Weights of a small mixture-of-experts language model, trained from scratch on English Wikipedia: 32 experts in each of 9 layers, 6427 steps.
Below are experts of layer 3 (counted from 0) of a mixture-of-experts language model. Rows are named gate (a neuron's input weights, with its number), up (a neuron's input weights, with its number), down (a neuron's output weights, with its number) and show model dimensions 0-127. Each number is 128 + 24 x the weight over its row's rms, rounded and kept within 0 to 255. Numbers have three digits each.
Before each expert's rows: "gets" lists some tokens that make up at least twice as much of what it gets as of all text. This comes from a sample of Wikipedia text that the model never trained on. Tokens count by the router's weight.

# expert 31
gets: " S", " A", " I", " P", " D", " G"
gate2:098125139131200149155141167100137127137148112148105153116127165108149112127085163107114108126167140141136138143163124150166144118110111146098122136107079114133135150141155110124120102137101091142119128159119140135122134137110118162153132124178140113127146123146110088095128118127193139107146112126099146104143118134082136125125071131132125106101131149053118127156127170183095120168117
up2:103167130132170111114087105120113131130131139028104145142093108080122121088165119110125095115122138124119122142144178149133141161135122146120161098097157126135146128148088118096140076110153117142125120078149122127196111107169151147141118112129131131138077122131149129111106117128117134126119122138141149143146126182103124094130146116162150115125116166118165142094127112157131120116127
down2:087189148085120146150126099168154130132105122139116121109141104166167174098114149115100054149148141148118153142107147166125111119186143157135112110116094130155140155155133104131125143127092120132149101123145126126144095110124130158110122144188127105130084152117144106154135122141056119110111119103137117131167153119151132118127140157133108156128155161112130126141119089098135129160117

# expert 23
gets: " |", ";", ");", " /"
gate1:136131116157138120153094121166146121168122094124061112072146120104137108156134151164134130108134107150115131133129166106145098119146093109136126109154123121108172163141137142100093140121124145118126161122135136108116164099148166167114145125128089116153140107133150172156156130143102138156131147128114192116094125156113174103115105110139118171144109121142162075144174133117096170133117
up1:136132139124117118158072092131122126157102137077119114074151132150140111145129157153115114140173099112132136118139112097142108149127104173171123070164111137089163145096128159093092163104146153148118144136139114113129125118152173181130129104124085123149137125098152147147152146118123145158141138111087135112096168165100136086146109122141107152138143181161122125130123163143117138124129
down1:143105135088073138111099110153111112146116122176150147163164143169113085159151107157117127142159126106142109139138143140124138150137117142149178139088116158158146103098113129137125190147155097179119119141152112132127121135096067093099119100135171144136143110097104122118106144139136115132159098130092104145092117118110119100118144121109095075159167096147120134148147138148133118124128

# expert 3
gets: "r", " de", " La", "age", "ca", " Le"
gate2:104094120142060144103148091126137159164114151115161149117124124173144184133194127074094147128120118146135131163130106149136139122127150108150132103175117109146107141135130130114146161119123097076112136145138113163144138108130132145127092151134134108131092118119111112139118126118108106157135137105155105143133081159127134132104171119130071173146165134151152134137114088143147174122156
up2:131134118113070114113128083114141143114114173108157120104126134146147152156114141124152138136115071176147143108166121137156132107134124101132127128188133099155127144117153146137166162124114097065125111153136141131142128108142114134135085159117179084114099112126092141123125163129111156133140131122115099152149088136123138120084164087146150169143172126168143143105099085126104122129136
down2:108145110143108112139121121154138167095153103120102125124145105086108140180121132108092156162159095128136174135118131136121141106139159153122165127107138137156095082110104149153179114133090124136096103150110145082103090137108156127085135098155122146146091146137151110088147120125110125167152135147116163115155148165127174161128131129100139172127114096084093113146117102120092151119128

# expert 4
gets: "8", "6", "7", "2", "4", "3"
gate2:129105134093133167173154099147084116167086135145120194151139092099160143094134140115118114154131094172131162135132081108137133148164129158102130149098101138117126105077169116112088130127139133107155126116115135149133120081164156110142136131133116104117153120120139119126097167110126144124124169101116146145083131129125122116088115116138135131129154127174172143145068127131113103136161
up2:124104105105140140182156099138086132159097105143101178159136101120180170128108154134114099146155127169136133143119092061132148130139115158085123136118092143110150116113163133115093116132119111131154101104143131138148148106164133095143139148102132121106169121131113129152114164112098142134127152098115126122069124173095120159100098116161145132102169114154162115130087126120124137128136
down2:151097123133141130118108121107076134119129075120142121134078126155135133114119108126125111152139139123134168128097112113102148100166128156131129083108130123132144092088098112163140086078130136150101137120098108143096132128173097131084134145087144094108178144094142100131132126119107196131123110186114157127126120108149116119087198105131127146097121121119148140132144155139151138153138

# expert 9
gets: "1", "-", "2", "–", "3", "/"
gate2:123137146148131163108155193126114150149130146068136123129122158106112133137124176142144117123152158122144104127155133097148118150103114148155145112136113097116182103162101135168157103101091130178146099113099136135085156154127122081093098137113121132137087120076143113152131111150159121104117108137157134145113194095148137148145114160124120120110096122139147114124118145088139151147159
up2:143135157139140139124128143097111132125147109107138091125087139151119104118088138141116113128088124117134133060136163111132139096122140124110115146143116123115152139158138115148137126112119077126098127099092116154176171071114128146135126111135135130113105151051115123141073111126105076117132116095125130163103105087156127107095145189117142098147118072107147117125122160130128099123160
down2:105150126141093099136130145177128144116107157146147133121152134140121133134112154137135114133144145147115124155153089092129059126129084108127136131080157161156151166138096146127171112103139209111150144100137122109092114120134129132082180148099137092148150132170168110156132105147163167127112149090137135108125108114156133125128136122131107107106136130138156120140102123109148087177136

# expert 12
gets: "\"", " May", "N", " March", " April", " September"
gate2:104128105156159104136160085079115129129161102103112154140139140156115126092133115144144102144101135066138117153149110145113131084151144159125091147149097159123129170167135154124072140120102123119075127085118099129144132122135118124117115091158111128129149087130074174110122091141120139165091130174151109163118117148128125127096155151122094106120128132091160146112113122160140107132123
up2:079130129152137112126134097131161107113164126141120149133145147102139140156144102161135136124129103099106130136127124164123141120144146146148125154131135143116148161182069157137112129134155138131076119114110140115122099088150153140153121129130104069145082138087097140125163130089123115132100172169085101103128137137104170139113132149106159092113122146136115112106188138078073147131142
down2:155124122135166159128091117144136148091149123139113137133077124143172098118135104145164102116100130109149126107145072155101103116083141068108115100143109115111141104169148139132102117154179136138097103091163174076137117146131148158115124122146103121103116171149082106134114138127132089167103116121152115131126104081136140132100159133098148106167125105127171110143121134116122136137131

# expert 0
gets: "y", "i", "e", "a", "le", "ry"
gate2:157128155138077127114156109121114113156129118096135093128107109130145126136130156120150129137169146124132079136123110112146169109176155112142152108101068100125103134154147158096086131107151114173108146084131130151107143146148124149136153151121149129133125112148101112162066083151069127117103118137119095122134166116170075129109132111125133124092185118146100122111156151121124144129134
up2:105129150124114147104134128129148146145144164085100100126134160076124118168102107148124120092124161141169187124147136115095114110087156110175116122111128133136163099116083134138149129160127138083137097107131123139158175095096169137142070118151107131141124088129104127123144144135141159136135122132146111118120122167141142067139113192110169107127112125151148105121153114155110100132124
down2:133127122119115084146173113120107152100167141127121146099144133164121138136087150100130088097149085099159150108143085120152143113152110160138095144137112098095122114131140141159138112113139144115125130115130134119148142142090153166134129119102149133124148140182162099148148165164130107078108161120144121145115114117192143126123110149155059112170125096150150124165119121111157085130098

# expert 20
gets: "\n", "==", "===", " ==", "====", " ==="
gate2:139102188125167140134111105106128113128165072134123106134072170144080149155133126107139088083141114103140151144120133160110140094140132125136143102120144142133163105170108109171085128141152104125093109124142144102125126118114146128156088127128130146146150135140100123115140164106156142130150160144161118144124144136121148083162103091097093155123141165117106174112138128096103119146179
up2:164107180125137145128128121095121108100148075124131097135106175124090137130123127131155104085134122098113132180103130119107149111141143116126141116125141122140168154165082128164076123148135125128118112134155162107110158118100145130145092115139118152149145143162102130114128142103124150109121150152200133126120146135141133062166091104106119139131105168114135174141146141091105124127180
down2:092137099117168137122124163127151160121119170117120156100164121128161137134139160135126117141137111102152123129144139107158106089115122118111114125139127116125119105124086156114136111122119147153145129131118064088123106161112126126119151113117124126122140090129105152121128102148103061114150104155052128133111112115109134159137134157165117110129114119203143076130085135104122188131080

# expert 8
gets: " and", ",", " or", " but", " &", "sh"
gate2:115179129080149099147118142083125116148164107125153161084120154169117141097163107104106160091145173111141170122131158144140139092104139105106155137136088132138106144145122122097143144134134116128161137131153192128133148102115124123115105106119134106108102175112167126099132162106136126130129084165115155130078140119141140134089136140100069081159152109124113137123118117144133124130150
up2:125097143130130115137113142107171083148144142135162118107137173132101114098131123125092133116139137120152138151128137167154111090147140168112126134123132136140103115129105161132142206142137129083117175113100182156102124116161159094160151158134113127106108100159122141111105138111134104138138121142143115124130096096154170137117140188132121169175131117106116097174105138180133100150146
down2:163105163109111114101094108129147132114146122122131141132079150115081152133181147173092122149112078160123100152130136107167131133101129103150129182063154151153152149114108152106118165120135120165136133127136149183112160114134126126139117106144138104164105114143120086113172114092136171109133124135143151133135087154112139129132111157127128137123116115101122167118152157098143124073126

# expert 16
gets: "–", " —", " season", ")", " –", " round"
gate2:173118121119139131115156091145133127142090083093160096141102139132119137131121127115103131157123146108147169113173122120119124120131130129176113118141128149113137147125173112127156133127144143181169148098115111130118129145143116123116108151086103117124117141062138072117124118184121127121146170110138157115184139078149143151147121147131126149089162112100157115116135062130118081097125
up2:107114130108145101126144116091127117145148136132138105099164166127136167155128106179128156128093139133115124162111099128138159122156069140119137126086164090156183094132096143140096139153119130137137152132169139116121122124101119133124161136106114150164144100090164131156117123144087144092163161145094122163122063140138120155140157147155173146172153124149121113105121166113119112140117
down2:114154104119165122126121134125154136132125135102125115153162116155161156130110110115117179130126120120161144150147097128109137087158091142120147122074086113117140146130111133128145120102111102154112060112129144115110122140110098152079135118142141089160099120118134087106116109058122126084189120152100094112123093118129156136163127148105151127159081116143105162139171120109124152115111

# expert 17
gets: "-", "|", " co", " re", " so", " pre"
gate1:144139130120127124117111170091138169107163113128119157145110098118141125132131170127099120141160131164140110133145144146152095135161136110155154147104093128110124136130122114158116117124120148069059126178117067168129097129130119133157159156172097176138127159126105132085150142105109164183091116151130107136113125152101158122135135136165156127137143120144118175129117114159108098106137
up1:101126115150116115110127092171111129130079154137123105130118138114086147120101129126128106102117145151115144106109142135115131117105100140107112107115159098153148124139147143104139149165130088157173126144135182076103150136126123119079104130106138135117137103130169163130115082132123131096171104175113102098133113074151070145110119120105129126158112176118135124138133139088124153189091
down1:145053143090160148150141171145102152140088118162175117116113160132141072143135083110128107124127121105124144118136092137147114160113106129126150149142108152154128110134139141114118151150168123088105140100145101094117131110119088081175089094151138145123123140153139110162148141112148090109149156122168158147187128157114149153149141121144105158156108137148135131142109142139128156116121

# expert 14
gets: ":", " (", " –", "):", " including", " include"
gate2:118160126163116092092063100126147149187106127106146126151141106105119083103164076116142137149115109125089135136124154094103151123096136098130101104108166149134123073157175125108107132153142114133149170155162133141125117148129156142142142143119164145130134130125106069162135108118124091103142140144102132125134074145105151145144126097120128166122120146155144154126153131116117078118129
up2:123099101098088129134188107122118150139154109149118132103105116149139178151114166117134113133103124162147130113096133138095152093082112159087151144124118066116104148140108157143166124120118115152101137121123114149104108103143076136143140112134168114166127152122176130135088100087137134129160117118122113151161157127195146082131121124101109107106123108122098104145100130151108126159112
down2:116135127167127082112148137109163129145145097169091098094107103132081119103158121098124118160143140150113166116089128112137139126160116061111092140151114130100145192122150117108155089144180135112148128108127162124078100133161132104094104145091169150125138121112123124114116130090128134146140116117144095149158111150112117157143112096146114106158131142109129129149106134128161120081158

# expert 18
gets: "s", "k", "m", "p", "c", "h"
gate2:111101124167159122132113079071146129096124126124061141124118186094147119108119114157115121133107113111123149159164134150140124150110121108114116135178107134140152125149141130156141164119143145160125179106096135107167150120138107126099116148117156154137111136156112130115119109200127145128120116142152170173137156104123108149167126146096139138101154121115101127151101118100112090162086
up2:135144139100105125139158174151092114160119127153193126115153097155128101117128145114155156116121152121135148074088108097085099119140147170135147137095132141111093160090107143071153132171106132122125092130154123158078134173100143126153139121131078130126149142085155127151141113097139107111133130101138112121121111144135142096121165117156124102137130125108161125122155132150146147118184
down2:105111120081132174155154137088170113125158107146111164087110126131129110153129122135118122137121125138109077142125114095120108135139115144095149111158086095139128126180110093151166138146149131084153092128144147114149137151172092157118120126085150099134091107101086116122097107119095079120134090101125108113084138114086151112115146130120109142150126128136118132104121121164098151098082

# expert 25
gets: "at", "tic", "ic", "op", "ian", "us"
gate2:113138121120130082110106101098140088158131082082137101115132129134118126111155088079127121140118149119106141102122140151145111153136129099148165104116167147139122128175117122098116107099126117087160134167155107169098131090171170151109181140094135157142120165139162123093117084141098110128155102136104175106124092100160118140096142102134123128150092143138142137118141117136100100131110
up2:109151089080136107142107106146126129118149093133105194131115134124093096119117117151112119116108133090109146145121124137122106139104122154184169167155111158125130109122142166141105090106098127149111124094116116106119127136102143127109113100123114124098132115131083167112119153127096138149135167078129135161102148131153124097128122048097063096134095086125112136147129134156129140144140
down2:129146182145136136119141151103130132137128193157134121093110114113105171151137091138109114154149118145111109087137152128120114125153139082141146070118136150119150156140128112100103099146117125112149191145143114133150144095120099127099133118120151116097128110114127105095116140119065157180151137186088115163080143117121147130159103129113110114120132135149162102131120110153141131110178

# expert 24
gets: " the", " a", " The", " his", " an", "The"
gate1:124111130070109136092099131123116136127169129166117153145147136141133158096144123123141138094134122120155116128175126168143086126114124145145114121173126101127150162104154166118147103079108101109147166113100123121134140096070139127152154128081145135092089126154123134105120105115134120141131121087086131112129178105162140104131156121110101156189175156128125150150101116126131088152112
up1:134143159117138174178115127172117145123125141106121093149121092120048127130109141105103121163131141128118128125125096162139161107106106130115126158113094135111126107117104142122133138130128168142120094156132126124096120171174150117105127103133120119132137134080152155137160099120138113170147148119158110139085119111114088133147104168136163073073089124155125144095175101109156119115126
down1:132090164120073117168105135206134143148114117133134117134122099142121162117137144094080119139123169111150137118129155154108127152118108135132130164149088177127145142098100147094079129113142173128088133153119122147092137090095119108098155103164132117130108152106114155114111101131136136113149153116137143132089172088154131111102126149136136112124167117112130133174117177118132134146161

# expert 30
gets: "er", "en", "in", "an", "ter", "ar"
gate2:115171063134108158151084115145121138104100158102157087113135087121144098096102137108155133106124098110135122145125146135157183109095134174140123104148184112131163166140115095085110127134119140154120121134095154152146118128132093110131140143083120167097102098110141138119127145137124108137127063108120110111090147123115126135157127127140103123165138147154120154102128156176119123147101
up2:162125167137129143149162109109131060110186142138161163084116093144162130115123125151126148113130091149118151165079110107122148107135112092131117111139114116122146131146147125164154118134106107107131152147148083134120152102115121141177122103167140120124132109127078124085157127139082123127120165123137149131171171120131125101136099126121152121179148139093148172095116096147141113101139
down2:102119144078129109150165136096104125167166106116145128114147130147119132126139152131143160138145133120094131134126140115059125131162084089100108104084137153171104120111164079116121150137134138142121110129151132128158065170140113088133097136140154164135101173181095154139123146132114128103150138114100140107095124131123167118126168122122095107092096148134126138135156155117143169124121

# expert 19
gets: "s", "d", " B", "l", "t", "'"
gate2:119133132185082088123100100148086120136170137150121126118154118159112098130139127124123133142162127153149098122076182132107108112128132135146165135150125122114167123129105121097092116175110092088171114142104120149127160105099144132164118086158130119127059125161100115093143157125131156137167097089116136138135150139111114113182114128141106132156157140119082093127123134123130116121130
up2:134157127100125139087153099129115116088120129130102120128114119109137120131095155101128097100145124170088119128135099139125156081167135109126155116103147109133128121095101113154128102122112127138118170099124034139142112107122118124117126150110128120154136118079058075149156109129170112125127154172134105100114160130135130099164088173074134149121115143126144102120129148135133136112117
down2:133124164139099154116151095171125061125121123118127118126155123125119147126139162124131104121103156104126078121092139138108093152113127150123124086094129168120105154089095143099137136106197135077127081139138109147103127163146178158093086143138138130146120110130148133140157094151146140145101123129167104118109112120139148127095132150138123116159175118147133105147124135138086130097080

# expert 13
gets: " of", " to", " in", " for", " by", " on"
gate2:098086120156127141108125102127140111073143139169120150120123158082146162107112085159148122159140154145084140100123177133099115151138102135110091129101146129094115133131121140121120087102135094156082127119120158175157125085150163134156179156139125097150088124116161116150162121148146094150110148116120167135079131129116154120108159113162131104149120127144128149146157120110114112106145
up2:095145121158137143151154106146154096154120106131120123122133110172159113116120107136160125134109117135142124128165088152100168086091155157157124125143157129092116147149136114082115097102156138164101161118105123125124103158157142171150074176121132172096122138075116117082126135123137142168118140096147066147161154102117125126180115138128136124097092144134109129112102130126125109137141
down2:132161111118156135134105154112106142071140153132132105118125171145129149141119174101072151115129104191132146125145106127150063132092148099093170102088144153151172122121135126128102134135110165101155133090139120122141110104072136119118122137157121133113186132164148107132142180138120107101131109135116081140101113145140109160123132127130077123160123094138144133148144119113142140125119

# expert 1
gets: "ed", " used", " first", " made", " released", "ated"
gate2:143152139111154137092115165160097111129120141136138136154136181097117151181141116115143123125135131110088076130132088160145076108104178142133120114154076077153150142156113136114122151113093137144115150111127134108085119129135145130104140149143122135140139132110148130125106110102114118130171117156116126122102134137153085138106144062129117078171129152100156127126139138102156189161117
up2:129112176136137151144161126094116125123154114132155106098107115166128104065121162125149139109137129143150148118120119122122169152122119088141100117122154097139118122084149134156122074125107152083136127117098098123128117105093112139122174098099110158115113119144127077115136118095157145168131135136122113088125083104144095160186092157141137156144140150141134155102140102165170124094109
down2:145170127179142136085104148097116085115142131163119152125101146134113143125157152150110096123128126123116096141104100171160148102108108192114104132158107104154129169115121096115141104094141168153133116091108113120117139126104134156123128132135127137110161149119124101117117080131115084146163162129126106162110116130061138109097102158133107105119167129117118114094102172150139108173129

# expert 7
gets: "ing", "s", "ed", " –", " known", ")"
gate2:139107144123073130134081163142146085129117105149111138107140139088135139106172117148108085115096116154125166115096125122109121113157109108123137179162099124123120113131111157123116131125148111120159087148112115102125133125141090100083089130114130092144146108091160125149108112152108134164092108168171149152148128167127079125109173128099130112144124106125077143118108090158141115161111
up2:135118147141105107135162154123137122159147071088134132119122104125106142071130118085133115075074139109092139131104168121096105143090125158129118134106092149133121156133142169127125173068148078134119119136159100131115111125127124066095148112095138120153106101117153127107117154147129119121104125170096159096149113106115138121099133116115148108170152126117107156136155099118100138125149
down2:118132139131124131121076143134135128145158170130157136114141096072091121179104096123134154127126111150098127136138147105126133132153132167081148121113091133086141102147102186129163156128121102141135128143112125139161111110093109130141151167123151118184115139137140097118109116125130142125118101150147117201157167122106143141097125193150131098142109137172112146129122096151112150105165

# expert 2
gets: ".", ",", ").", "),", "\".", ".\""
gate1:137123149127073121128136107099109123151134142109162125164152166122144156146128129135153139167161151090085113132116081108126098154115141127135106084165149112144128123124113114118181106183176131118158121114112151126076140146134125144124143099162122148120151189140146109162157113131108128154149139129113111111118127076110137084148091122097083120098155122130122084157134152153122092131139
up1:086137122105156122149114151133149112147145115147106128102098091121115106098116148164101132094119098153142139107142132128142135097130154124139132171072086106104122143130109130132083139075073133157105126146124129102184120080119138104138117174094105079121119071117104132096128121132134133099117143121133145168131098183139119144115150137164169140147128141147148162087153101114131138122146
down1:158137127171131105141080118111157119128118179146111119147119167088090150118115147143147118123121094123117110142155127151120130140118069166082074103120112136171132130094109132103109091157113161130133149129137079152120121129127122110132113131119191163082145144116104095157120106112136125084120151096077111131107155128122111153125095156128121136091096096130123133088155123166111123126109

# expert 21
gets: "=", " which", " that", " who", " name", " family"
gate2:142154121117096101125157076128130118148155112143129129135133130116098067120139183147138122124181124146068148113162126141146111146139123099145139162150126146117120166104111134127106172153114135122096166130121124150106136129106107102144133196120095141109162114155116141163127109094163111139087090166111112138149148133127117171111135111139135071133097107129141114082135160160162134121138
up2:152139115093114097099114111123101119169177129100152102136114124066134131113153155143095104102120130130114118128147131144101127132114146112167182086149106119130177139134124141155109119111123157144101197117099122149150118134116082116170129150101111135157133140155136110126134083095140129132119092118101106169160119125116092179111126144172139092117142080099139122084150126132145128124143
down2:144158163150102117123167107113127130126168125182116099141113188143139109157150125152109123140167107127115145121113106133144116143105099129139117079123093115109139135121133121202116106120115096145148138187117138122137118137111141115148147165149125134182123146127136117160090125055144120113122105122124114138141096127151102188097103163104098092109105109134118149094135093112121151112145

# expert 28
gets: "o", "ro", "to", "i", "a", "li"
gate2:099130152112086102092093164136124142106094090126075109164121125132130094153154099119139135130097131104140138153171093167127116119126137138126126161176141134115145150120100129143069128120163157084114165119135123112154116134133119130127164114106182110132144130132133142130141165125089148116172114134183120132119144126169096121119121136093101122146106136141079106104148143109143085182142
up2:097160115131142101117131104152118132130133134164102101128128105144074119116200159112122141096128091154123154148148095131118149117139141150159141098147108124087134152087117129122142149155124138142194140140125138053109120085142126166149161128108116129138132113095157143127131097133093101124134102141157091162100122152108144138114133152125095105148101097141147113155144100092143143091087
down2:107137186129097171107116093143145126140118125137121141109105139134145114153102142091128165152101111144078108115115120116181142097154147105166130146079150158142150124129167111157127102157111125106123160134128129146143124120099135148141108145163174132135112145109124093125124151134137105116144123143150097105132131109065150145145119126094125103088175116076199136122110080135104138147149

# expert 11
gets: "0", "9", "5", "2", "4", "3"
gate2:111111150128150132154139168114151124117154112157093147109134094149127149117158109114105132118139066133108156080137102126127188144135094100138111107098150142133131134094090136111151134114163142124153138084124165077136130117132159151143095137119169105118145146107156152116152138097111132124104110104085117170152114102085101094140105123113101163154151140095091086119108145101103129133162
up2:123133114081135104118125134125149101119151100115122109105149105171117108104184137108141093107111089123092144147157141093149185153136087104142107127107126117120114137094080119106130132089115134116132125073129167079162110113090124113138124125123138142113150160153140099121106161060145122134084110119100150179154113153116133071149124114115138128165132120122108117131120119127089110108121
down2:181101128121167139127133111121120095092090151102141137138134127137145132180137098156158152102095129125145134128101122108096120125094125126155153138129102108102138138171162084117131135135145125168093163119115143136150115145123060112115097069143085160103182120112089110131134151087108117107118089116172128115146118126126102118138157112152138132177135142116115138150105135147115107118075

# expert 29
gets: "th", "ig", " Gu", "°", "nd", "st"
gate2:101127157104146125141115131126176153119132107133113110138139093093103128130079116133136160164093144169112126136134113143125096129165132121199097117112105132134120112163093132158087106150122130143147156122145131128087146157121136117105088124161185145113166076112134104132149100137162138114130132116185144133101154136078113102134132149118120114172128175127137129148117175110102100162133
up2:156146150109085127134118164129173134099144105159135195144152097166123132125116115143138131122146118158124155136159104124149142089122152117160138125109118176128127129120130140119105136162117095155117138149144136157130139129088123139110133094126104112123094116156109073140086162153116130106059122084103093094106107149118080117120116133164105086166148110113129100086130145134108134153164
down2:077123158178129088096134131148152168121092199125147162084125135159119108138142137156102143136141133145110159138117094170128134122090155121095140158114173116099134157109119124135118100135083155124094131120129119125091124148083080125141147148133120126139141160114114130139159142118131144121110135176143142188088122123113164127124131154115133090100153110094146117123138163148145139153095